config = dict(
    num_hidden_layers=16,
    hidden_size=128,
    n_experts=48,
    experts_per_token=1,
    d_expert=128,
    d_shared_expert=0,
    hidden_act='geglu',
    moe_layers=[0, 1, 2, 3, 4, 5, 6, 7, 8, 9, 10, 11, 12, 13, 14, 15],
    router_score='sigmoid',
    normalize_top_k=False,
    routed_scale=2.0,
    balance_loss=0.00062,
    balance_bias=True,
    router_logit_norm=1.0,
    init_std_router=0.00927,
    lr_router=0.00146,
    vocab_size=2048,
    norm='rmsnorm',
    norm_eps=1e-06,
    tie_word_embeddings=True,
    optimizer='muon_variant',
    learning_rate=0.0106,
    beta1=0.9,
    max_grad_norm=1.0,
    batch_tokens=262144,
    max_seq_len=1024,
    train_tokens=846400000,
    max_steps=3229,
    dataset='wikipedia_en',
)
Below are experts of layer 13 (counted from 0) of a mixture-of-experts language model. Rows are named router (the router's row for the expert), gate (a neuron's input weights, with its number), up (a neuron's input weights, with its number), down (a neuron's output weights, with its number) and show model dimensions 64-95. Each number is 500 + 50 x the weight over its row's rms, rounded and kept within 0 to 999. Numbers have three digits each.
After each expert's rows: a language model's description of what the expert responds to. This comes from a sample of Wikipedia text that the model never trained on.

# expert 37
router:483463508521535470526567603470521568489522515418417497555434520512458483456492481477451452550532
gate0:556511532525512469485592643554470493563531573540535414451483449476523449491505498399519515534504
up0:504570424511538468576446535497466539532520544480494542510560408488535587418521499446429507542550
down0:513441489508514461473524564501533444504499471474423485490648517465336487451476485492472432390461
gate1:462412449523538495598497624462509508528526483495486438490538552543458422613530432477560477677571
up1:474524474491409546597444553567526539551448559529465467527467536562496497535456520448514471499441
down1:576517486495516537453563451485409498473547535535483546462454458416491553502475407479540475391476
gate2:486524380494540557505560555567461549479441519462462543441457502456558570517560491421448457503457
up2:501473536414473522468280449546521476505524421576512566519512528476428517490469523556553557485493
down2:554495536447513484511533508469521505492512649505552479532431510476465498583540515513447511499518
Word-initial pieces like gu, Gu, ib, ed, position, plus accented letters and Greek or other non-ASCII byte pieces.

# expert 26
router:491468468559482533495562411483498491537452482539487472480529444536597530484600494600463501505593
gate0:556454468573575537512496581495446546552574508563499490482497534492467470550482468455486570566563
up0:435458462512442511451551487424507412511551502487460490555495479495442512546549552411524459404448
down0:492543470508526451569454534410509506583528527458563493485482499456609570417417500405491555470519
gate1:503495537442496519556474533540477457542545547504584486553580480537512501514522550466470416492458
up1:556480465509459543558513344527524487411445600492501550529499498596495483497490598478512528506420
down1:517526511503434452349513494498542530592544575536529524583517480440562488442437478519501504421490
gate2:546524508465499540441517489381505515373548578434442518478503608511467433469471502486549510493346
up2:476542485511455567578523466445512457429489470590525586482499522578539466472504427534485491579509
down2:475459492498511478482446518528528506536427462499473414579490449474556517519546446456563508462533
Function words the, in, of, The, until, from, especially the after a preposition; also list dashes starting entries.

# expert 24
router:466582528410552522449481584574482493506521506474400502531552605542423487565392516436463611491442
gate0:560598517451542490411399527592470510527476490584407462480546474428570505554518500499466503511450
up0:562564474459483553620448501552526501643471509466525577517429544501561467523481403494544520432511
down0:456474502478532457435438554435487522470531539527453444539536493477385476411544517543495472485523
gate1:476517525490448511565526528580408502497476590460424425478467479553486525349386553506597607432512
up1:489459443498499576474575476444410496467458427433535414414432545431578549456430587527541525513582
down1:467531527537524512471484463466570492538493481514516534554506475489539570518544506506427475515530
gate2:543567588539574577524502536551497582493515471497535559555488583457552422504525534516482546499517
up2:436581525425466542531444413529480539498415446502439527514534574538547411519523458525402498550451
down2:539506455431486513473483500498590534408521509454444485534459457489566498388555518533488469626573
Prepositions for, by, of, to, after, against, like, and the piece li/Li in words or names: Un-li-ke, Li-nk, Li-ons.

# expert 13
router:478538538489485484522481504510442454463483508525519482513462555424477536470374556437513502516501
gate0:547479484600473539523461496401438432482499448527470518501499496455573523483407527470394545464433
up0:447541627595506562576544467533474506431562522524488489445470508504438468541541459467563461545535
down0:499585491478532481542543445533495568569593458531519460450452426526410453656511569482516544494535
gate1:500540463458511443377502584573405544406495544448540545391521447508459603558488530424427445411502
up1:542536502530520479505578507395572516552469552509458500563442493486529482433534661550473516443573
down1:494427464391538487461564531512502407543431571522505442486418441473462504536417468538390466449475
gate2:406514466476485505441520532495516520528428520421477467450446526456463455418419534494412555522572
up2:531563522516559516488545505585475571458524486500558564504472438466452534528570487422506603534544
down2:422486507492507422413539431510604475483524520509393437555568537611533531436587560538488446437509
Word-initial syllable pieces like ra, Ra, Gra, Ha, Ja, Sha starting names or words, e.g. rap, rather, Halo, Grant.

# expert 10
router:516450496526509558470469519524510525535471522491452575573479476448452494515552522544499555507503
gate0:469462394612520494532509526540533505577537543478413552476509464493469610488504547525440581573527
up0:559475510461472562495471552546481464472550612565530488450500409498557499563541445511480463561515
down0:452471606490590498475500423412519542510461464479329505514534565505529492377545468583446508483490
gate1:473449519412544515562560443524485463551478487518466412531562525535498427528515510418572510500539
up1:510473453518551504484614517449535545529524605510469495504498477428385482519442471500529478491557
down1:563433504501483475491531593450451513452537428509428480596499571539498453381513499492532488503496
gate2:514528359437570498529469551518464528468545605555481535495379543536480477508457448502559531501590
up2:500494415448542486411462420539488487411510498555514462478456540563428487516458422502487498471470
down2:444395557486458536523491578492470499467519479517457485522534490574500546521533501588476559468436
Word pieces like y, ar, er, or, ur inside names and places (O-ly-mpic, V-er-mont, W-yoming), plus the words I, you, or.

# expert 46
router:528478453548530488537573520350467504507580454468549491408471522513533613461453510519551483459534
gate0:551538467537524483537455489549478462528463485472581506386475528534470634443512470514551533513480
up0:481492483515503590498501497530491497422419519418592505499602500511556429503467637446437649443451
down0:483453556485521530464562499454505452536561461538411479468529528486419454457488476546470375579553
gate1:478510484404410608427559512500553437526523473505538398407567613525551514562580448504510583453509
up1:462537448510511432602403565541427519518581611451451405449483415405561542480524458532537428459547
down1:512481493597443515570473442553511555487471537433504561419467413494513581443520482498465535561435
gate2:566506446513561557478592567569491520505620568466536485521414482487506547508501421538454545556429
up2:467456568469542595448500431581485462591437501491438500493573391574450519500534453446517484486505
down2:457565467509549493484554535466512483444470391447507464515554515512511520556484530425485423636572
Standalone numbers in tables, scores, dates and ages, like 1 July, 6–1, 1–2, (aged 24), table cells of statistics.

# expert 1
router:561528519420504440598425576478511551433366539449529500473454575413445462511394473463461484556490
gate0:416447544488482465523409513472462457478611530460482516463520589534646491460471460534486463572466
up0:416497469455440494566443523496536526477546562467493537481505565486493516471420486512502478578485
down0:461492459481514604490554430465409501447510419563618497487486541491451506461426526464491427499470
gate1:515553501467451493516480458554413521459464528441504462454458402456435497511443399496474547499555
up1:555461548529512546499537549551597535462559445509493540529598479505397444578580546467517570494387
down1:557504430621528461486519597538446426502460513504524542570474492435491495511433488527494543616464
gate2:581431404503442510474441520446466517512478524495475525473476567500494446537523543536526507519479
up2:502433571493563524411483480446525439443467496586457583500529536535461475443489494463463486389536
down2:508499517527486483551492442464511520546567421476558495520456587458557518567521489481476623566523
Field-name words or pieces opening infobox or list lines before a colon, such as Born, Location, Country, Species, Language.

# expert 21
router:640494520456474457497472482504434515514494505527545481511573531562523562434439453502516514542522
gate0:540445459493529541535461502474511599538486424655505585342489443415608553438459538509539452542510
up0:436452468475481449412516465570543528466517399545462509461436532494605497456520490472580490558562
down0:502538464487484505590517452486487491487544533559495572565576452450525452409500587501453448607527
gate1:505492482460472521540396435537453464525363494479546556492507572411490560452425552548490521570375
up1:545579479603548522479451482458438461521567530446430568557513500534546512547472440421412438537515
down1:547534441543557513570488472503523550452460501531451494605537548560613431443449527534571429504464
gate2:517524471419553504479431575503420496622459467472465426547529485503520533431485434448423474519568
up2:530550462399527568464437473589567481455457527482507373449507480465582533471495555422541465512442
down2:496442518496585488527517572395589504510502493499398585562582501542547486497458510485462442485511
Word pieces with m, mostly word-initial M or m and pieces like am, im, um, e.g. morning, municipality, Communist, Tor.

# expert 33
router:475552476500456513528483482538459485522430489462657509463432403566492515513448459476580472489500
gate0:526526526463574463582507474648450475499492490533563523485465508515512404527457485603563408514450
up0:527580523620484528514503486416455521421540513463452497490504449464438521633502554355479464417511
down0:505519485580503491596483535476481498511529463463563490440493565482535489467462491414516572544466
gate1:418587482547532469546528566472562486538479476491410435532465426471466515524535535420549485463524
up1:412451530502507402482477582493514534393478556492576575571513530503552472430565504486496534500489
down1:544536403546474485475528460638476527538472495478506586528476437496452551494479538541469548493526
gate2:484460488479501582448499579602437474471461519503421463456510405517540431539415575453492469534484
up2:518459473492486522528517516510529457527475499531488461552543489472539530474420487494474460520551
down2:520532533421473473545491482576449534583441532493509455480422462502487605545531457459545537550414
Mid-word pieces in infobox values like V-en-ue or years after Born, plus word starts such as pre, St, Saint, Paris.

# expert 39
router:480497446533459565542550447489500468532492505513440440488508440554574539464600499537581549505591
gate1:527580466487499555497516474598433531368495583564384486450497572520497526452443506489503549449503
up1:495559430518521512512514445486430482485445568502389477552549541509515501488468473498538623594526
down1:488432466509428482606452549499415526529458552537601415509454513380442544545516482469570422477427
gate2:547492430466605591524439448512384530499551547410445342455440532497493462463437470583551497493479
up2:493530523496515562595506471575462493379470595474546465456490499458431559410396498495469482500511
down2:483516514480456417442526454552506410534487510535554408572545481471453472524498475521590437418484
gate3:506495479454610544583464512568431416530546480412377456474498468507579524455454554497494600531553
up3:491484508477592542605549506527489369490530498514494410506469505535486513548426532468519564461581
down3:549581491476423520442500508498497574393438462546501547452569516470482541421453397456448422466581
Sentence subjects, mainly pronouns he, she, it, who, which, plus ends of person or band names just before verbs like was, released.

# expert 3
router:525568537526568460465399436528450521482615497497484465501481516590494474498466499565470572656520
gate0:492540442451544485404413476508415535430581490531520479512478563440455471477481548510524468546534
up0:596476536573480525450466526553494552395531553558554538520456571480537396422472521482504519412510
down0:494515528443600487491537554468444559517534562388558498543506593495549602522548467457429417476586
gate1:519570554559530496453513552485498537472495481468471445509377505556460584505495554548374525607536
up1:448433581522477472475428548495584542483435452483442553495512492432518497541406557396469607428520
down1:533566629559494551500492415517433527534454480554473442487479508437499512484515483427433459445530
gate2:498535501464538478534424446554500630477520482532376473478497612538499477522519591542470527575507
up2:425418606441474486473584564562566512536481542561458552473504496481555402470577559439475501507507
down2:508495488525502497492577558582608457502529486511508503511412482507500457499528449663504468471493
Word-final pieces like -al, -ical, -ic, -ual inside words (soci-al, Municip-al-ity), plus civic adjectives such as public, national, local, political.

# expert 7
router:393453498457482476499504468533475559534460557507504439518494533526524524467470495518513546506489
gate0:407467444512473497431516455524513539572482567528449500514509538503594499463472484525556505504485
up0:432469473517515465456601493499466402498546453551457570544512514627471486400467522462543518500513
down0:523452472489469435514482406525507470554471503556435554515484500516542535465520450621393545509546
gate1:511479495511528484546542521529411590468456553644428498480374511595476488476511432474475519463441
up1:501505557456521519541520532480451458538546391429488492487440499487476505474531528480523516471471
down1:433480502443483526471579498526542585490536484391512438509473548490550542511460551517516442562496
gate2:511453538463547577489453470457439467516510550541446503487455471552566471567477430516565561482452
up2:505532504411520510520514531487485512533433396457581537471617430436450480467546506501454534492580
down2:472520495468534572546491463551470595502496418498505491564460469469465452470370535575470513465480
Unit abbreviations and symbols after numbers in infoboxes and tables, such as in, km, m, °, ′, ×, and decimal points in percentages.

# expert 14
router:462513450598429503439552489504519548507498456558519549469489404524566552429585500541577473562606
gate0:549601470501568513461484614504423517459478495495467488595425475574564473428552455519514485526477
up0:462575548513461534592509400613435558446515499440436447546542485543507492447421435559532550531619
down0:461534525436475368568546439434503612384482551578494578464511474514486450542504489412525512529530
gate1:445500495444547499593505454613546526470554520512469482431362512449401552505555581525543576481532
up1:439525469511468521457465580435456480507480514497583497513432623527478428548491642484614467553527
down1:522568449542396512480469433468487448491473514473426530457489504568421451514517534429437558468462
gate2:565551540473479505587492584542486601570425507503433476545363452515555519431486536519551448577517
up2:423500548501479452470469388493477453484521533522465483481566433492513525557561473465418576467503
down2:588529468546429495553404517519488437579486472508463498441529505528429570558505443617470547513506
Possessive apostrophes after names (Luke's, Castle's), and the words on, in, along, area, River, Street in geographic descriptions.

# expert 30
router:530461447462501492473458530569385490473554500547513540527569631523472566480478477524447489495492
gate0:552575450494473459552502446604478480469590598562502464513453572497559532539471484597446567584534
up0:440491627437554530478582579476467483428574537550502518528574541517502491495500512492558494594492
down0:576502458652486481512485566490421543474482500608527538462610473471493549506453511426450447427493
gate1:534538560495583500512539428490403459400468558539499550540540610492490536431430503589504485518563
up1:527528509537488512550506440522479387435427480416502446546467430485485503519471542445455461441455
down1:497536492513527456525418522534546536490525624435502460485451494485524527434491511545471497500452
gate2:571471477532477529475490559532451518465510547490553459583455578555482520525458468394484516621518
up2:485535503476463465536509573443510540566508552565550487503504452491566434421551475499425534543489
down2:613437530571442513368553537492482518407463469518562519533554463423467522560439440470481462509472
The piece di starting directed, difference, Diocese, Died, especially after "film" in film articles; also Best, Award, Film, table bars.

# expert 0
router:500538535510535464469489527526492462428443510548503453465478494410472467459405442467511436399496
gate0:553566522465633521481469530495450475509512497453519530523482513520390479425520512449464479511490
up0:412605426538471550578458475474470471409533420546529481468467535456575558541561467542541512554483
down0:483485520486449541530471583430488496437524536524476591565437512450519472619584500561451470488621
gate1:506481523456516509518526554534539453413408569533498448589455514472483489472478504412588453573572
up1:521514567455375523472541566577587482464541488578483462480476460501509496465512426525591534466535
down1:522504431471507581523608516485473598503512484440504560484489479511490522545496448466503527453438
gate2:458553459497530409476454554576480518448537569520448447380509516489440510487433511417518397479519
up2:502493485470511453523554459453514509413458528368428449444501499400572489485493503413505454490548
down2:443495493505456459444571534462523486566493555529595477572530451497457490459465513430482464506528
Short word pieces like le, re, te, ro and capitalized starts Le, Ro, Te, Bro, often mid-word: S-le-eping, Te-le-vision, Bro-ken.

# expert 6
router:476472521468587410510455488583494515525490526495537476537427462566437504471454563465459479494426
gate0:429490522476617495575459537553349593463519586525443498536463591561535471510491516524449431500473
up0:509522533495507484604507498494553461510507504541532549528442450490442497489500562534485532492481
down0:432358510509449503455520533563494494530557454440526458519458555414528511436448517486543472458481
gate1:493563483374546490543524513535562468512492476507483400508474431420438502571531581458533449529531
up1:514473447547464507435534572520483515525503470435552467570483563468418512426481551538553525529508
down1:509529604486439469526521481522520488478503481460508521461506520557536521526484457507530441502460
gate2:584535532489615468479454562474486463487522464539584466492427588535520499465373605519539571485515
up2:590452532437511470450531564497482462495517492460544431457484467592491511450531536409483485456531
down2:410533463472556525526501428457499471488500576501573471401443498481540432580536525546466462420484
Short pieces like at, it, et, ut, us inside longer words (The-at-re, B-et-sy, Furn-it-ure), plus the standalone words at and It.

# expert 35
router:459507532465515521461541488571472481520427487533512579444460559436494425504504565479538435463454
gate0:543543473485508545497480583478563417528448504511574375480520554486465479524425545507521521519407
up0:494532565468585444519481459517473487497579553503445534540450525437373515380462480596480549522590
down0:557434439494528463442456586518582512483477563524566518515580464548552437479430476489430463463572
gate1:575532533490385450534486536510484587417415610467391430512465509456486411490503544530486490519503
up1:456559462524494468502582513511387522454440535532439517418477551497514470531468426475481611516503
down1:452484484614511567465494463504538406554511473478515520603444495492453477455553483482452519576499
gate2:481515520471535583563388534471524534415525535590445524445526500511478475480502479456404460553528
up2:559470493473438616471527525541487503480537516545464523527475512472481513564448550525432472497497
down2:481502462533477505519462435503548555440517499515535443443546533395404485447454492486513509476503
Single e pieces after a first consonant (G-e-orge, D-e-piction, S-e-ptember), plus Be, Pe, We, has, have and initial H.

# expert 36
router:507494502430541416429436455512540459465524592450563473535516543493482556488377572466537456456535
gate1:529420469410409413509488612483404597512493560573521437534480469483542560447493470503508402489594
up1:534556484560506532465462562409452571540545506451635459477504568479495446499512430498496528417494
down1:571477474452433462416467512496527596384499482519426522519456547490549527427457439544479521531484
gate2:515492448557504564538485463542509502469479486533531519591525544528490579474502586499466550479525
up2:504557493539525490526521549435505494521465496412493469499443560498583445519577471501516478605454
down2:546436492492537452553374462512428498491574511414493503449519482469582507526519526408604465554596
gate3:477575485646474464483429562607538508496557498501443553570457552482504475443487512518559488405528
up3:419580441443385438507503466571506456588574531588491569514475555456461501480487515605482550424493
down3:538456440518462481428451477345518555499500434529543472483485545571454527490514551436556532408457
LaTeX symbols and variables inside $...$ formulas (\, {, }, _{, ^{, X, n), plus many line breaks.

# expert 9
router:462508471557487472493591463524484469500530505554511508500483410503585530447520521569523553486553
gate1:505494443483422480441544522482608510543506426494430499540570491498473502509482465596498533594543
up1:495446438488501553440450554495537475510586458485416564590489518467522545509502403566451581499483
down1:484510469431421443469451499546462511508392501532457498513521454422430531518459526513474486567465
gate2:501496451433510567557566575616487514495540541528449437518308572512515505478485556546517484569507
up2:453462502567536541552459544540506514470509445458519475600507441488500481406483514459531540462590
down2:438512480525522451482445438604508418468461510454489584495452480472498487467468529491525537475588
gate3:484520344529470538562483486569455513461514596484448370541373534529516458448436456517475490471516
up3:553451521522427618537511562494590537496432557427524454486513459490503494503503530459580474509509
down3:551442527548558485513401401449458525525483433523435504508505453570482480505587430391506496468520
Mid-row pipe separators in numeric tables such as scores, statistics and vote counts, plus occasional mid-word pieces in prose.

# expert 8
router:493460493548438596490547481464524509540486501580454515457529459523562560474650484535527521508550
gate1:548542547524462529471518549551521473539388584524424502538500507613515511582570516481512462522491
up1:557485494502454501485554506600537432546539587502552511585493439646441545476560501478478462516550
down1:510499362532496420491500432600454481490434472351486461531500479499498532444519458506477481527424
gate2:475550553534481507449398464481551519457480392533533538421505540514590543411606522568476481546555
up2:553466465457517522623495547508476464541580564504559529564441430435447436502447469503529526423420
down2:449490581542468448555578563516495436556358484522505514549541541460478548519484531540518496486488
gate3:533593507468515548471437557557531626486455470392494507468451519431503529452539533493502486589536
up3:439488553564517448461530425430551468466439508570564550451523489508463558524428537389464492486495
down3:536496553472601440525542570501575439643510503518452470525570524454469531418491464508542491452479
Cyrillic letter bytes, plus 's', of, from, dashes, pipes and years in tables, lists and catalogue entries.

# expert 45
router:500563333466511534484545481385474395600440462497504480450505460591550539601562494495536540544478
gate0:462574455480468481518338532491473567435500550432409517412447563552505394575465466475442430534451
up0:478499493385594472492467539569513480444388606413477502453513541458527473530389525460492460555530
down0:513522537453430544410586531607400557539502432599499588449424488525486427450505525551592448533440
gate1:461586488447512561532569513414515594468503526466425428504537489488448496543547430427568495479502
up1:505515492448437538467567474433557490517454423504399527495566520543412436608555528513450526492547
down1:574538554480508511420494462552482436457524581574548449472457530569404408461492474515479446538465
gate2:527520430440498511526439527512462524500558497499478513406444579574405430525479544449532496534408
up2:502502589555400459441477601420482540410486548515476525414545496415582517482535492545445426492523
down2:492526569484561525545445408592568451607434477454509515500497565560501543542493508558596507527488
Suffixes ing, ting, king, ation, s ending verbs and nouns after stems like run, trad, ma, plus words like music, development.

# expert 20
router:491463474606460550487551475489532528531502475590450463469549394504579547515640487561532527471581
gate0:507555490529541439579537462577504530421490560595458449583481569466507464550545464458463518497556
up0:483641429486509417556556536490469502485502562568537511426528471635451472615452538515509540568591
down0:447388487541559529454459464480436484492426534573448523544519559480543431411447470473500557498573
gate1:531487499506515509428450526546407570546522507498528497472532528473465436540419493490566554540507
up1:515498458521490515466552445635400487562554480463449471626532475442474497508495578455470532552458
down1:507514529499587560477548440508461510510472570497419567531428587556456494457558529465513450581428
gate2:468413468572510544502478542587498495469506518455508501420411574503474442395589594533462544504577
up2:446496494521503466534557456598560492510487467502540438492522493462505520527530410538551512511545
down2:481495542546511461506429528449390404551527523513497466560562529519440483397554471567460458521473
Single capitals in acronyms and name starts, especially U in U.S., USFL, Ukrainian, plus United, Union, Russia.

# expert 44
router:483445487518487556493550490489514499532525499606464445485546435577600562508626477567541458527526
gate1:578548469398558521561417539513485471446519514488504517482575454553499462489463437567610486488458
up1:471393568589488491484514418474446394565537525435581513427437410457528505546484465455474552596542
down1:571592577523486421523565498457471575530520544498526510455506552544469471506509570539425502520509
gate2:578483461491619492540458538599392491484556580530448401442459457495530427602501456475425485546463
up2:491514505469511524473515368432519539498477521525597555527531458475478531478459526554520512519528
down2:492515467470696450510466544462494480461396501537524482566482429550546428467526621511469578603473
gate3:565433439493561436605453511512410521538488493522451410644505567543432520484451447435556409501517
up3:565533424443440472534459559507483590449428539594605445496572585498485449481490552568430589458511
down3:413435574551542516459518561495467444482540522494474557461467414459454519509572509422588459507467
Nouns and agent endings naming roles or relations in biographies: politician, president, player, member, profess-or, daugh-ter, found-er.

# expert 12
router:508537590439515449499430496529543491338540568481512399516523406586474483545457556416465484449404
gate0:535603527469569483579421513508528485427514521580448433448480531561457452566503535459463520472463
up0:529415483505464455464456482515442421426489438478480517477483586430446539471528448493571487524506
down0:513563508444436465466459518460478471445475523510495470482578514444464451539530470462438550484433
gate1:565540507535529494551492426590474541500562557486516450469541464608386536580463477452467596523453
up1:478494490465412555485486502445702356488491518610546520533531524416577476436520463533538471537500
down1:564514447552474466480518496505488498479418482472433516455448520427519507464608550511491580504435
gate2:437564527409519547510511485552532509543497524514420459463463545506493561475370553497510525519468
up2:488528494515485386486507447525512501559590545528533483411482493508424442375437504436506445508556
down2:514560505608411581527489504552498524482450465527485569498515523523530474516526428604480505520508
Syllables like par, ran, lan, lin, Ba, Mar inside words or names, plus digits in coordinates and big numbers: a-par-tment, Ba-ku.

# expert 38
router:531489492532503414583532559554603464527528429490482469464480476497426395507523454487498573516509
gate1:571561473464467489524395545537505495533475624454557456465530423478407527396454491562565467525456
up1:485392481548516517432500532483394420527463459434445388534540472547580549503529393498504473563485
down1:484536516487515519456572516525434494485512492455489516549439540463510558463506550698544454533540
gate2:524476415533590435483510560504490551492580498450400541517457536475542472493491489468535445519460
up2:482511538594572503507553554505472397508452536385514543524489540466474484445536558487502486461429
down2:497475528450558489488504507473634484494496513549580535498551468570446521519495520518448570538488
gate3:597535453519551460532449544517538435504531557560364524460386476398519403564535414518544509513495
up3:452486465518442597493449386537528523472521435540534463576570520485514456553527469472503464495471
down3:522522493545493603550508541540515532602559455612478399508571461525464461520508507460469513548445
Stems starting words before suffixes: app (approximation, apparent), imp (implemented, Impact), ck/ack (rock, background), pass, list, count.

# expert 47
router:477513543510503473581498524553509419489482510489496514486500514526399403571433519406481507512439
gate0:494452466555553506469517520463527483563513452550481527493411532522510477444551553462427486509426
up0:488553461510451517532455479411458541523484453562593484469552482544525468591542463511512547551491
down0:539409500452578470499531499360533446472523508512477520536456527552487427569525504431563510417436
gate1:512534491589487443539436516546559504517394422425444459526556618550475334496476530482519502580536
up1:541428582462512510447422544524456476427523470555455482508440493489470518498567556563458515538563
down1:420561444526429395510599447559573517420543503425454572500480454499461531471485499458437529541490
gate2:473495523549560488499534473578457454529400555552487447551484501535508444632471470555537552502435
up2:465459538497448561458505535479503588520455489526448429465476517449435423609537444517555477473603
down2:525545630464596540538510548474445483499488509554473582582530543532527352495486446438522487481494
Single s or S pieces, mostly word-initial before the rest of the word (s-nout, s-lopes, s-cales), plus South and As.

# expert 34
router:559502445492511526460512465459404521503495446500562507568493472481486479478413444550524528554528
gate0:556553474451474443474480484553400609521536519453539408542475506460478521461360524510527504530552
up0:514543534475550524476570613528609415513483490538439502517506455470513430451562619614461537484481
down0:467469474492504501498619424506491557523542491431549529485590496527456526455367469448451554508451
gate1:443399525453583508511483492628457582454451508578528477531423515568510552599414517467483575446491
up1:432500526393394496435428507530453457509486543520528510516529550617532451537391577490421572574498
down1:501555498554490490432480499431459433444418471452486604552466478479504598551571469433470544517464
gate2:496580490518514496532482533465548520563498456458496488491560494433484434449399486524459551554503
up2:481472426508466492556501439454457463540501499535475449500478505462534537437501561457528476452512
down2:452503436496461417444450516487601541554520537414485546428532526540584468467541511473503524578439
Consonant-cluster word pieces inside words and names, such as ph (hydrosphere, Euphony), mb (Member), Ab (Abbas, Abe), od, and.

# expert 42
router:478467496533397422536522469544534448521515463475412465483547417543540415425489549507454516549442
gate1:557528485546517487503505490569529412469557510515483389529454445393504486535445552457472523587462
up1:522405629528499577436444433416517476480454487435529326469504458459460506485405474422463532479519
down1:514430501480489462508460474445561559470488567453489470504485450575448452444440577506488448476444
gate2:552467487496509518575527478470471471514405541526495468526507550543525520520557433450553578526488
up2:520458585545453574485528467546452494459494542479529594528583512577571443391486588521520519498491
down2:531523506526533451477527391459466510540495481454554478508526521522529599475493496462555465491537
gate3:465552487506497546513434478570483457556502534487447502505495523520478455433478562457537447528448
up3:552482513484506500466542472432468482458494497569483479451345517526491610560445470428533523577422
down3:453473461486552480451509521593497520496482457493561602552554462487450453454516460446535538444564
Periods and line breaks ending sentences or paragraphs, periods in initials (S. M., C.A.), and word-initial c pieces like cornice, cedar, clashes.

# expert 17
router:579547482444511519489446507526545481521512443457530532539501550462374405537418535459463503520469
gate0:484543481508569457452432482507554456472544379458569483549506480474466448462550534449571562481470
up0:495461432533499484500533381499572548509503509472533466480481485419511593478475557484551495515625
down0:517528548477480527423491567525517407517504438515497441534569416501447540546582471434460544514512
gate1:513523486542542450478536457512498418496534568462426614440571506503424572451544517650449529477456
up1:471505389547580469407447518525479509562516540444524544462450476508525612416529536550546559551488
down1:413492544483412502472597522462497475532563579452462523563494565445530526491535350585462521419416
gate2:503557444458566470524503488509532457535540527529578549418507498556537440588508537488524468477529
up2:499495510516434476425485485513443481435607502548533518526443575518452492510484471456442529472483
down2:473482490503376457548448487520555475463512565557451480433418497532564470524376632539509534472556
Hyphens inside compounds and names, en dashes in score and year ranges, opening quotation marks and slashes, e.g. Al-Hakeem, 97–85, 2006–2009.

# expert 29
router:492469492573438603487553472481525499538473508553457523443525458516564563484643482544516529512561
gate1:579481461456526389389512465553516504491537454489411494491525488498512534495564540540475558544573
up1:434534489440496547424549554516531519539463507555493569438514493584481480520568564484444540579510
down1:578564474578450564472553538514486505453491491452439536583552596533514461388523546507551494609536
gate2:531522582535506493522411431568457527420488529476490504635497431493511493482544499494481499480591
up2:558416476552590550430523502431454425521486471498548530637517464444574535451527458415483468474514
down2:521438550462491560465435519531497528519497575566503506422481508603428520560408529533442569473466
gate3:486473415506548483558522477598471555505426621544589500480492523513533444458521491513600572510520
up3:542459543493517537464540598552564494531503506515529453459573522473473460545448530479453498492556
down3:587470478444519498512440526520538526473494496498506455528488537404445522439468529499482482435556
Word-final endings like s, es, ies, ers, ations closing nouns before punctuation, plus Cyrillic letters and CJK characters in names.

# expert 40
router:471473549559518506483536509454473484442542513563475503463501480474480469468604446569492491548510
gate1:601519633486553527474514578493430474454493458521440487396510572491492483457523525475490534612524
up1:521547565514520564499404457577463495537544546486439522432496558524442405514518456431414624535477
down1:475511513503459449425532495544566454571541498567537508526478642480429509446562562494522452529496
gate2:562603578473551505514458462584430438514437546494520458543422505436487488512469487548506548539506
up2:503598562516504549587483534557495511550545466411554457453557565519434465581527445440488438532482
down2:499486359518552493417470486515503514494507581492513563497547581453572517520527514527415553408521
gate3:497492489509541525528495498534467452448450470501537506551436473569556490517529472455532461566493
up3:415491488432450390438481446561486508504402543472591457528533523562498470509542453494468569460471
down3:435463510477502502509416482441473548413555463493525512417535548477475497467490410504488480521406
Stem pieces like ct, act, ject, press, ist, lect before suffixes -ion, -ed, -ive: A-ct-ing, Ass-ist-ant, printing press.

# expert 5
router:549479476500538501503478448502562446472594382499488580537532533485542561521459477557518483520516
gate1:564531448457564510460460437549472513356512461482489532572486536503478455575491448488559440430408
up1:404396521522535533500444485492426509542545473411522495422513448566496480557514477458483497557506
down1:523567572544479561477478378519534593444421476546537513500450523417406492440505513522544568507528
gate2:463507416550552472459493519589566486494499460511332415492445517573471478515513502483489493470448
up2:545538434557531552516510472541558377489527448545478515524451551467558456513433400471526491505529
down2:590477460438411556478536495447393490455454476523514518498510481450449500512587516598469409522525
gate3:491383508437565530539477475473438622449515457598548473482490512401576506373463587476464453562461
up3:582510475543473521565461473447518498481451476477452513520533473461554482518470518439501529535487
down3:501521469652538501461487471569492496454490570534461447534490506460505510501474642451477501520518
Cell pipes opening table rows, dashes opening infobox lines, and == section heading markers, e.g. taxonomy lists, election and sports tables.